python train.py --routed_scale=1.41 --n_kv_head=2 --optimizer="soap_variant"
Below are experts of layer 2 (counted from 0) of a mixture-of-experts language model. Rows are named gate (a neuron's input weights, with its number), up (a neuron's input weights, with its number) and show model dimensions 0-191. Each number is 128 + 24 x the weight over its row's rms, rounded and kept within 0 to 255. Numbers have three digits each.
Before each expert's rows: a language model's description of what the expert responds to; "mostly gets" lists some tokens that are sent to it at least half of the time. This comes from a sample of Wikipedia text that the model never trained on.

# expert 22
Description: Adverb ly and et. Adverb-forming ly and the piece et, plus sentence adverbs like also, only, later, then, as in poorly, formerly, planet.
mostly gets: "et", "ly", " also", "ley", "ets", " only"
gate0:122105129096093106168110100083097071102178163086146175132094135138086124107089122139093137123154112141145125097102131146128125106090131140134160122123159140101136117151149125118100157121096120089127126146093093102143154159112122158110114096107102119146067149154111153117123134114124088095098084097125140094105110137125112127076070127130145130137121117155132071104145150112147146130103143104150086136126112162158137145153098138134121094105130155143146159157138102183133105158110127129095195135122171147117132120166120131114114133126119104141147137128131130133166125117130143133
up0:123154114146154112109184122130156150130100114139134098128144149127162086140161131136104145128121109118094168136158128104155128096175152085150123147112087125145153134137107126140146145110142157151136146122171104145140116135175157076157104123145134122152138114112121130131108085122104132150134166111164132165158126119128146143175154147121104129122099130099143176145117165147084140143190138132135161133118119132147133111143163126156146131135154094081102090087132162079111170108138125096106097107123069124109147175080150131146106144089144147139107112113159158102126093127120131106
gate1:111161129119149085119118148052140110124101126131161104114123153124105122160133117120116128104125108109136125140152165116121119131132139170068110128155162117118076107107148160163136160089109167138174136126153176096119112125143148136130094100129134139121131134145095181119128153118173146146140146124142156126127148121109182133121105105142118141131133112116149142126148084127147168159137143133113131129150106106133153144114120146144140147110158162094121113128161082135151088131169051146147124136113110181113102079102112123167155116082114078103134110153101134103145122144155124161
up1:166116102135155173124145161097129134132124141094123123122088108145165118140120139128095104156104139106161102111140127147168155157121121148164092169132142123128092063112121102130098120126129166132117100155160128151139158146108120114123171088129111135101118134146117137147187139103099089118134146191120158168141119129147135112160121110112141101131076170150175140149177179093148093136157102145100091146089112130150132123093105133157147101128143097115093119118124166099098139125108111129103122112117110129116174131118129115149118141108124123162152124123078122116136106087154136091
gate2:066080111126131156125127093194114130144130115140098113126147121132105115139139107097136144143114089161111152147130138137129137163161123146134157133130152161127126141183127141132153119136144086101132091170184148099159142098086156117143081121151099106133168114105096142097099162100159120156136099142143094114119090132081170136153150099126176126136171132111116137144154162107138090152142104139128109131140118155107118110119096126113135158145090151157087146130169109128126114113155088191136077137126132086120129157120141118145130125112124132125134111144163133105123165132108092133
up2:115148131153128155114097084188123138131136139115164105133151154125117134127117107129109128116106112148129143142087139125120112150159111101125126156118119132125107150143103111132099165101127109149135086124142162079198103118121159111113140107132089146132168100160173167111110155099133124146128104122145084136115114133099149119123124151121161116106161144135123146153131139152109119140087142090111128173149121138095134109087082112097138147130097138122088123119134094125170076129173111193103118145134125110107155177121116105145123117151102141131157127157116082146127191115071092142

# expert 37
Description: el word piece. Word-internal el, og, els pieces, as in felt, Nelson, Sequels, Dogmatik, plus music words like work, works, Hall.
mostly gets: "el", "og", " work", "els", "ues", " Bel"
gate1:145110128134136122123120126131152133116126129129135142114094105175120093162108155153132109154109097166103134090138140151106131136153106164103101132136076129155082099096158168118161153132113130097120159075127097098104133196161128095140148127133101116110129126142141099107136090143094128083126124116104166165144129147078119103114125175155141120147102138115139130116129143102086124136157122123121132122134130122173137109161124122125107121128092145091163123141159124095121151175133180122112090112132147110099165174140155163116123119142125099157115152124162074111115175145175126090
up1:126148110142103114090125134113127163124147151141126130165150127148125162120109134112137158149120096130112117144182156140136082143153139162124065118165143119119110105107149122122103129102122113137152122096106136087145146142112094087137116150152125118102114103089129142108134119145145167146091137148144145112150103149086121121140132079116120105099140159128139140077121151143175159111150137130126128128134113112132133135144147109118173150107141116105133126120170151099070067095132136133124097100119100167038105169129134144096106159077142101140103100098141084157112165115124155137
gate2:144137165124111135158120139106172133165126141163145123155134105147138176129098102103108110160150135082109161128157150131127140134132141130157149118145108129117118131142168141157128139102138128122112082132132139106116135148147133183125185089150106123059114122140127143103136101097102105147089129126116118147155114139151147134126164143131102112121091158135107150087114110087059126123128110090128103124145156143112111116126103128139164096115090128081149174077110128148113116155150114149175135121159114163144149163133143115071122092106136098162094125129109164081103101119106119158
up2:177133114122145107076147123116142150105127134118138082105142136105149112107135130127129138117114116115161102132085061128132127128092140141160153116103158123130113173178099114113152112143097116094120158168086140149160131130097155086131098142088116164122180157111135142105088114134165125083128129172121111100125138081135133156132119147095123135171116133069149092126164108128151136124169147130140132121135114093120132138078147134102141141105126131147074113174132120160145124109138148084067127146092143086104126110124116098152132158123123184107128128136140125133148126134118132107
gate3:145143127155118171120108128185171107109084108152156172156156115101102131130084134103141124122088133097120119178133132149113148147088130114095172103112154110163180128117120117137133086139153123108156135131139159133093143156126120131099077172147111095100099150123137143154143102151094116075122113108104115159145119118160142128126162187126137126142153110154147124158122122144139148147123130141111125156113119125095095121077131099173122092137127129131088127099124114101121155104089088127160141123136119133113151140086133089097154114141103126155149169129128099105091125129127097177
up3:133134142135165119172107152134094102112134107133119114134155153075102151162145123117143113133134126098117130097129108132141092132117107090142152133125112136117152112169183097139118057155098124141154133147159134138153127134103099077131111138167106143177116153153120105145088140130121107124167171120149174138124107131095097119116166086156146124104115108096093107123156167121096122140115138088123130136122139143079126098108071138134125133147132148201122096100103150150141118103151119164134161142111150166072131126149129144109099146130143111104143114124107143135090078131139110111

# expert 62
Description: Copula is/was, "st". Verbs is, was, are after subjects, "It is", "born ... is a", plus "st" in Mysteries, abstained, and capital D.
mostly gets: " is", "D", "st", " are", "own", " known"
gate0:123096168096098117136180164129123116105161171118102120125137147155140142153143178136112154119142128142110118145118111147094105068110149123116165144106143164140138088134160136122095135110140150139179100127134121094166133155107162086132159161142125109141132174116087095166131106132134118104136142083122148111133108116112123109149117130161131125138142106127104096116157166121128160136080124076118102146093122132135098143139100155133143120105130161158143129122158147107098134146177144150078120093128127101146139142146134121173152165086128085109121156130148105118134092088122180089
up0:140116144075112161144214147151103126145082144133130104119184142142123154113134127133151098162141140089131110141138140159088106102103142139139141099162114148141145103117149165143082099120090100112142131093122148097187113132134128134104136118149175124104145152136122107135118149134142100116168152131113115094140114116158143111110129101133129119171117115108169106133123183091108154130130136122120081136072132122136075097175107119097140115097158153173138088134079179097141163137145129110128134122136112114135151116144133107152126140122135128115162136106127153116125106113088149109
gate1:113138077119097134142110137143178134159130116105109105090133131135141123120177169169142146124125151112136102110076096169137098145158117040096124108169138148122153128098114131091086079170142135133131133126137165134114111106115136106094155089160118139100143164141146114062120076160129124144152117120099149131116138104129150134128110151146132141123139140145123129137114131146145118152151132127093124192121130110142127139150071172124125090116150130140077130096128153103117110113112107113154121096110109106139153103161101113102106123150095148160124121123147106103147133137122104177
up1:120113129139149113142122115127100076124132122119134148161132128163097133119126142121111131114110111140151118094154120204109147145122167145149103121113127073136115112081113121179134130124069110094140140099106115127126147170138177126100123165127121105114121125147104126141137134150140162153130164142100147143142123091160092145151111133109132167124117168125178133070161096101141090091190111162202109120150126107161132102125127075101130087144154105126127138147122129113146142173133128115137133147151114130116109110161153139102120120121149117154137145130148177142148141091161101109
gate2:157163144127070117147155138117134117157113158134142107114114132113131147131107142116135108125116159137131130159162148095097144123118143180124093101140154126145160071094130126148117146093110097158160131139133098160120144123132137161139088140120099129153127163098121128100135117099126115130146167163171060111139090140157095064109128137099092079137136066152094130123152152097123128126141134092084117112124119165118114157108146112126108115088119183141099119176168137132132182106161139092132141156146138107135132102141117092108109145164142133144156140110119120113112110137107152116
up2:085137102122145092151127149161148094134150155152144051183119112099143115102145139143116095158099157111157099141116131117117113124119135141123111116163155117127151145091176108160122167163150152137129102130139092132122151127126145165155132125135177135126082123126122135125137094118133127117113126112137070086142137113165086053125155143113126118170125107126135119056088145110103140117117129149100120153138132136134151090134124170093116116097103141141124118137159160122151161114163129120140133174113176115136174104125157124116155141133096147134149107149136129129117138162111121175

# expert 23
Description: Slavic name pieces. Pieces like ov, ev, v, mostly inside Slavic names and surnames in tables and lists, e.g. Gasim-ov-a, Miloj-ev-ić; also words like removed, Lovers.
mostly gets: "ov", "ev", " mov", " Ser", " Russia", " repl"
gate0:141133120062112178144136136135138132134066143141122152124125159108111127131159139123129147113098139121124130110130110153197140150128136105129083167126089132157113171102129119162144108148142173136137162085114124105139075141096138129129149119092134130101092089165131171075143162161083079094107108156107117125197129161148143178120138116095107104143151133148135135112162095101118126120150100155138091108095132100107122108115105091145128158125130136116084161137149123141151157134162112159136131106144123115145109112123161154104121110118155097136130127114137132098121112105117110136
up0:113136130137111121127123144136155200094129128111101126111113143116155142133162160134136130123178098131146100100089175124173137132146071100126077120133086146126124152125148114096133105148133143173169146110131131146120109120101169144165163133125152108143091110153151082093146095128129132104113130141111107128113151141095125087137122122126151104134143121120128117105157113106146104123141158126147163152100114097150156103103168118136118129108160168121104141129147125130096147101129113086111101105116151115151075055152173120144082151137074120130115161119155111087111103148127163109
gate1:129093121128123116180167099125155088160105133108160158128161178112130128122143121141143132152157124132119136172147193140141158141107127111134172141161094105112145089137112142137108159112120072170179159140119144087182139127104099140155108171131169105108130104110117176098153162091111144143130143128089107121099101110133119105160146133117098151146121103092145124133119141118138109146121118167131133110117102101165123131120148110120116110136130154111130091130210107134120094139106134126119136133100109139171177133125144185150153142144132097144114163122111139133160117118134146125
up1:103093092111169115135138129159122133138084110116107140115159109145133130163127107129101142111123137126151164104186116092151161109102132137103178162153103130110143119109130138125144114156135098137116088138113126143143132105116146140137096143134182137118160170108143097142101169101169136124127106137156088119148111127156094132135110135086121116151114148150140155170122103134119167125118101108120121123103094140090125106100111119143113106146136132134128151151144169132163126098123094153120109159164203100190101137096119119137083159139090147191135167131139164122093088112130123152
gate2:118152094089112118115087112123112111146143150126103082157143173083160100110154139096124095098155092124109077133097085149110172155130120123174112136150099137129127146162075138160124139166127138121170121132094126096144135134094142100103138123100115105115126144206116146152132138110159159120106123125109167118119125093112131152130149098166115130115131088163128160148144123137113134127108123104153136152134080110105173116106130141122149141078084186137114068160124122092141129134100151090108120111137105152141159146150156126116129126117115127124133095118101139087109122126139117116
up2:125090170158120129140116144123130099121100140147167159119140158131127115112123145167109142083168104150134115125140156130150137096143077151130121127148128129097152135117130161126098132102096103146121162132151156132085131143119113131096100138184150123113112136093126139113114117151116127153091174119181115093108137150188152100120105147122140124162146145140119086107119149140097162131166102062118124151099167131140125146140135150150136105165145078141121196079123148127125149159115148101118121117123141095144119099101102120127128102150124160102112157158171174161153116124086115139

# expert 40
Description: Letter i and d. Single-letter pieces, mostly i inside foreign names and words and d starting words, as in Liiga, Siad, Multi-camera, diving, data.
mostly gets: "i", " d", "iss", " met", "ari", "ani"
gate0:111129137090123113135172161099158125130128155091153148145133125139111134094079113131144122151108129149137157113156097115117175164122124121133160142149145127161128099151111086151108182121109144107138104162151131129085126160107105132163115117121114124135102112121094142121168119147154175118141145150114146145140129154129136095110125149115107089097132130139116108134149122071132138128125161143110114085084105108087151124136152110126155130143104108149128110127136133139119101072144088086132079086130163147123100156136162151136171166082135107124073127108135137089167107130171132062
up0:115139090122115104124112171109150125085105123077169138136126158165128110114100106106113137162172110151082156094112106119136146151117117102169157129136129090165159138161090145161113170126132125111146093126154118125123118166129157115168127127142145121127091131114103147097121135112123174162134111139130140145093116108111130154150120158099131104115155142155134076148145123067097176148153124161122138141094133138109130104130106131132140160105118107139112110107142118140128068111148169127172103102152130140130090150158125111195189158120132134137144136105139158138127109133160141079
gate1:137123115130113131162102112126108128125106145132103126134155101114163155137196177168132146127120096105154154139135128117068153178133135140095108140118102109164144102167134081175085087168128137129148123142127122083104133157168149161102132131137114134179116147109114118140127145107129081164117098109136087130093164118115101112119159102173148073125142113106098118112137130123139122192132106146140146138109107158116143077129161110127120109140143146166113145132126146118109103116128131148144134131115132088122105080112087161132158124120138100145155145134096129132139114195132101129
up1:148142127099134127113156147128127128133123097162109122146142109149091119121107141125153092120094108124107156095118128134113124121133111125164157115126145111121122178093097118109106178158140108115122147105132117119115069096111088136132148151145087140126139108120129141118107156167118108111142182096082173092177141157098158114136147171112091106148135126131125099134110124080136142096121151142109174114147109129110197148105144112098155185185146160135139108115121147128162160107141152140133137119117143121123150123141141165144143095162151097127102161117107142173070131097084131124
gate2:177147077125161134147121083134123111155137139114145164132111139159199143115081134116099187164118110113116169106149109134128111121159129092152172150141134115117109110123108083141183094130150094086066105148132164101148142102128126126187121134122111141063119106083142095090146121161112160136139083154123131130118135136162126133119129103130120131118106093125111149128107133114138128141149128132091125133145130119122132126107122156119108105159174127118049140123152131163143113131120102139124128153160153152113153129138108161095122134120131178137143127135164124122125112149151139102
up2:072116124156113127105117145113092121132124141149128133100141133126077093089168087108142076107160125156090136160127158126134140097094170154148104107126122103111125142146166119143137142134110189136155132123147092159083101150138128116088106101133124124184112110136108155178139107105161121138104165097122097088152083124112153158135112145131138115143140143128123064151145115143107152128119149142145141124136070123143112169122123123145144139172096153196172108124102107127126116130134136104158109131101127132096108133103130104137129109129129070107117139130127143144155174153123122151

# expert 18
Description: Word-initial capital letters. A lone capital letter opening a word after a space, especially G, V, M, F, as in Good, TV, Vacancies, Mr, Farm.
mostly gets: " V", " G", "V", " X", "alf", " Alex"
gate1:142131173107165120133148078170137111154098188111089120127161087083159139146134090129101117157110103134100130141143136164098174135091105150155127165134128107110110134089107127151150125152100113085134102143116112130128133116119096151144178116120118108150104096134153129079144112158116103132119100116146159140137108160123113112109112082169087124123134132128148118123158168108117116138153072136114126117106129107121092120114128131120139157110201149101126087146112104088118120133123164127104106136128137172161149163126086115132122160104133127156134127155101134143121094129175084142
up1:106098101176078106167126144135129124094147109170175126143111138158117148079112124119151151154125129153149113159092125155149082141137162133106148135114108110133149124192134144128129144135147105163128126101126130102141149166114158104090116122148172145123129123121094109164133148088115096120145153099083108112096136126134141157134106145112132137106110083099110132139126063140177186125098144153139113152129158164101175110126119091139118095127090135157126184129136129119115119137145096123110118132144122154119100128105178120112114091141156150110121138153141143069111138123092135141
gate2:141150114150123124118099134124125112131163111115117091165132114114138124143147111136114133121144142109130145165125126114113135120140129107135160145166107152143091092171172130140076121151172120095127082128119116113174111140145143100097095097137096126143124133133124150136105112161183085098125135159118162141132144107151135100139121087105178118086077088118085120094136119129168177113152139168116171114123074087121111124104098131119147099134181137151159161159110073101125112166158136132125117160125151141079132130134142139145122087097134150153138155105109095110117114152133122105
up2:181129136142098152125155121155111157115151109125137124138116138194144115094115139143134103140166097144138156140137106115108157142130118171135121115125119093124118151098139111118181111119122125202138130148130127159141131144128093146106133139153107151108127124128112143106140115165082141170163173133115075099106097123106116155126102101121113124142129152162117134115140137117146105134115159170135141141155133102146081146133187161107086143142102114103122104148150136158133137130117125146166152105090155139137132064160128060149133118184177112158154081116128125115154138153130108106
gate3:095135136122106173133162114124135131187154099147162151121149112075103133064132162155162098129150135112107079127152136109145134123132128128153130151156138099143162142126101121157124143095111128156128139124068110090162145150132155099147104129135164175099121085110082130125143147120119096106117100142138148123103120133125151129132149152131132104171095097115115121131120157155087119079129121122124139097125079111118119124152098142139137097110128157128114145159089174126144101119136113118122087114158133124169089138185112087106167142171118129114153111128143165109172106114163128133
up3:098120089116105121078122130150077125139120147132163166091139099145102142153159181115132103129154119122147140151101117095165129106158113164122124133104118109151047145162127126133107162113095105118093111114099139147114142177135130116145131139147129135076094148117153142133131129140058150083168099142122118096141130154126168091109133123137160136120115084106122150142104135172114125104097100115107124080102094124137138105151104126106149110122168154129153152116139148145141158135163130177130138159151165138151111132137099106147087150125090129111149129111151152147132139088148119130

# expert 29
Description: Colons and table pipes. Colons after field labels in infobox-style lists (Kingdom:, Died:, Capital:) and pipe separators in tables, with times like 4:34.
mostly gets: ":", "az", "rew", "):", " attack"
gate0:109130082106090112141117081157141126087124135131087140125132125121109098116156147143152150150105127150130149077159127141140086137162099125116159101137140090118115117122143132158122153120089134111139147133145095098098108148124141086145136079114131143120158120152116154123136130129145131134109128199078148128092116126107177162111119154167119113100092099104070130107071126130124096135127087148109146119116091139119090121097155101152127084125115136142142128160133133092102150109114113144119123126167091132158082105128125103157110119072150140117141125115126085084137076095117118109
up0:140111082105110167157093103177148147085179103119067114168134096155104123089142138112132095124090101139156148114116121133144082117125133112069163129136117088117122125115164117145088166153086116140101141132102129108100104136128157090125133151125138146157116115123108145107108120093136131107140136152137135097123100119123179152105131129157124094102115147091103145116100116143088131131135112170090127078135178150150121148121143081140126117117111154124145139114162108158125155126140124171118148122133114125169101124117158082147125118112152108134127131098130070094126083117124122097
gate1:122170110111152148158138078132129175167132123140132114118142120104123144109063147136104109144138108139102082112115106127106118149121137103154151153120133158097129135126113160141140150148136112118151104164135160117097117104169145119115119122133098120099127160145164120112140120176103135110121153129124137132101112173109094119175146136108172133114109122187125112169113148163087128149171158090099118096127074117143117188115117166128113131176104127111105144106141134091149140097137187135116151128106156122141098163135137142120128143098143074148176138109144104110150122147096091152
up1:132119148120092114167135172122125176088131142135160154145104100132076144131137119126101148152122128118150101122156139142187140128106118152106126143137147097112130122139164128111148140122132140120069128080146082068137118103126097103161141139197132138132116080079110186129110126113153115144149115124161124125130132104140106122152144141140103167128118124123127112086152112121148140098110108153131112118164143149103122082109152141140129122118129137138130142144117115152116102199164123101154097092151141095141155109121104177120111122145142078103122170167167084132148130123112150152
gate2:159104167100155105099136107114145102125095168154122117096170137175156128126087095090136117187099110164134148138130149093118105087111125120178142129159120102131107170122111173094101094129144156159142161114122115154123140094146161142127107129127141156129113109100121167102104144142132113120122126130123137106132142133121093104118110139136121138166123064101070148147127124111142101138138132077104114115112145124119142118140112156132184112127081111100122130144104133096147112124131157105092140098144123142153119201152099097147130137102095138132086127109097094095133102155132142147
up2:148129180127152119106135100154143131106070132120080083088153124122126112096137091100148136164081126142156131129091145128104107116096133164138150091148134097153081140122153163122125067105137119155104161108108101142091131119122166097144126079132142109147123105104131147104121138104131128137123118127124130092141104134082093100143137137124119127139116101096091130165108120129124122147140156140161134110139165131127117109148136122156165129142106135111145122158119135116144134107121160104118120124137129151187118166189121099158083153114092122118125144064119067094083094126151132119

# expert 44
Description: B and F letters. Single letters B, F, f, b, n starting or ending word pieces, e.g. chef, GF in league tables, Baptist, Waterfront.
mostly gets: " B", " F", "F", " f", " b", " n"
gate1:161124147106148136112187129141139117131093117135146177134129117122086146136123119084158136135100126111102101078135102119128101109148136100106146144122124141125145113092092118138164170122156124099143131126153106107084146139147106162120119181145142105131139044141132146109137127105117152118107104110192177065128107119140104118121152109123115110120112085135085168171170144132112122088110133157091091149114115125113140153182141167135154105146102138117097135121097084144121145118118146121098119120113131076122152097133134105147137129114173098120154144108147149147105104132137116115
up1:155108110130107112134085106127077147131141076129168111125108122136099151196170134138134139117131142127110157141147071162118141126134156140155121152163119164145091080117139132108104111133116144153154094126105133166125119103083122112096130109109095150150125167125101153177105123140147111095152137132112105169066126144125132167092105109130136110146153119101121105125086088118162114132127088106101153144127130105149110157121111106134141129089136124110161151120136168099114100135120137140098137149137114193116151115092093131109124146140141152108109134161121110063124148169158134134
gate2:149152146137131141139148097078141112108153140158153163140136137175148136105135098132120103101144124118126102065117117101122118084167104158143158150125134168134132149125089093141153136171149120118173147107126154144124155108143124117141147142129170148119114113130092152122156135112119146149106124126168183110107108121124083124085131129096141102147090111165080110127133146095105117135154165131127165129096159145111175110115091152126163114151128124173114099105149159150145164122150095150096083145135166120149150147117129083119180116140089154111134174129142102128082134133112133124
up2:072091126118130159132147189129107150153092122121122126120125105095113130191139128104128171141143146147113150171120133148144133116100120074121131098133088111094124106117147161150113109099147147122136119164113138094138129137073111154148144122100102103128141133132151135134108120102132114113133132093141097175108127164123120126188102099132146186145138121100182149077101093116143142123123117146121118124159119097153096125146128123118102121097149150107122153118092072124128089137082159100176159148111101173112126106128119126103107127107154099137125110168113145128102094093152127139
gate3:118143175128111122127119103085108163166133140120138125161111119154121113128133117162121118132124148141213102150136106120100112122116153136140123123139179144147128120125110117142173143121151120099118113178141122121155117079135149114097102126133102159161144129178134154134069091141133148124127101109091140112140109100133166141121122105188113111117121107142128078115100115124099143149117159125081140098152124130165114130147130149155099165084084139126120103102107075130150111139155156125152116143118143083081107115107113105156164119100097081092069124145125136131121120149145148109
up3:098119086125177157102161107145141113139125143138081142136127126157113175120169159131095149121119114131131132115105144093176133159125124139112148102132102132090110078116147140121111131156143157147157128114087161115121117086154116157122115081105116071104122124072134133155157172116118125163152180141146111139147124193115121108152125122102143149142115135109135134132154148117143098138104102096134129144082118135131125130133119137139097161121109106134157160182097106153086147140164090131121152125121139159147131148125112117070134148169143186133136122116111122150169173158103136138

# expert 12
Description: Table and list separators. Pipe characters between cells in Wikipedia tables and semicolons separating fields in lists, like Toba; Written by or 128 | 19 March.
mostly gets: ";", ");", " —;", " |"
gate9:089106111139096073126134093132119117110132134144157139130131119175107121100124149100153165159120140137136132120159094132117144107060128109115128116117097128064110139120066137130124159136134138139178141102115099118140157150078124144127101123197157141112135117150141171125069136119101089107129145105143152155106143123137137131136114119129065132103110134103137083157105081128128155122137128124121123128102142061100085126141126125105120078132119120114154122085105115120158148167158129126154119108113121101138069157158127130140143112085109139138142111101153136095106116125109132123
up9:113131129167106111120120136163110104098130124153123132114078135185151110128130147140115126138136178110109124160149069135115142118119059148144165118130115125123117121156166141128089158134122085143163180114112122178148168121104141131141138114136105091124104074143103127137134141105138145149133109128134131185061126137171122154111109152100142104108176142107133170139152111120120143133155130158125134159165150082076134115123129132108118089130123110114136116124137116117119122144162113096123157167121124089102102180092144140119179140128108139167109153133131129153169112161132146144
gate10:118108091098173150104125149153158139148123130139080120133108109136164131140140139122107117115080093125113138104118110103143144076163083147140135101151119116153159118203154132121101129104137136155164089105115143171105142123149136150122102128144108103104131169164104154108157173118115078090118133129103122135140136128144155112152076071148147140154126175161128093097109119139089140168148129143130110157147143172120115095119146187087139119090120169100083134131132143102105141123136130132121140100070159130120143138151121151157123129142103146099136116116122127111146135096134131124
up10:119138135141125106111146132117106121117122134121162131117102136126105093196120124177159127117103121105103116142183141162181134124118139130090101174118123113060115110119147154130134098152134124114123151122158124133117164118117165120117152091112117142081117093100149077139176112119121105153118139130119150106096128088166144088118169159099147076154118093169110122138121116101111109137154123129182110116168145092103140100114127093113115144115102139126121123113126114161104130170081121131136147139146105132131095117146127159125101101127129079156137148130183136178130098101141126097
gate11:145143176141130135123190135107151132101105122106142120119156089102117137131099138165121152167113125160146096157129117107136132097142118118117125117082188146099124092101115114129115073098141117110114147103158142163114134138119140139162135135133148120143100103135178110126099091148145091124140124121121103120104135157155132131121186140142057173126134175097116114114157143112142126136170096191111098123132172063136105132144116166119134119098105137112110138115113063116126105106116160140099166145131079086142121141123107116119114092103144125142119145120110158131136130136151108129
up11:134128110175097109110145145122126093132096117106135082131104130115111080146136168148123142125128151177117165137150033125112170118121094094127078094151154152097094143069174119119078102123143102123139153111140115132130141142127129114117160132154140139087164103121132113118127146162134120156117098099142159120113143129154103139118154197131083140115138153117141127115131135122150128116142134139108125125156157107131170128159130152117081163125151139119097120174132131122094109158100141127114116120106149150119151164074127153123156066139145141123134167141128158141133134139145118099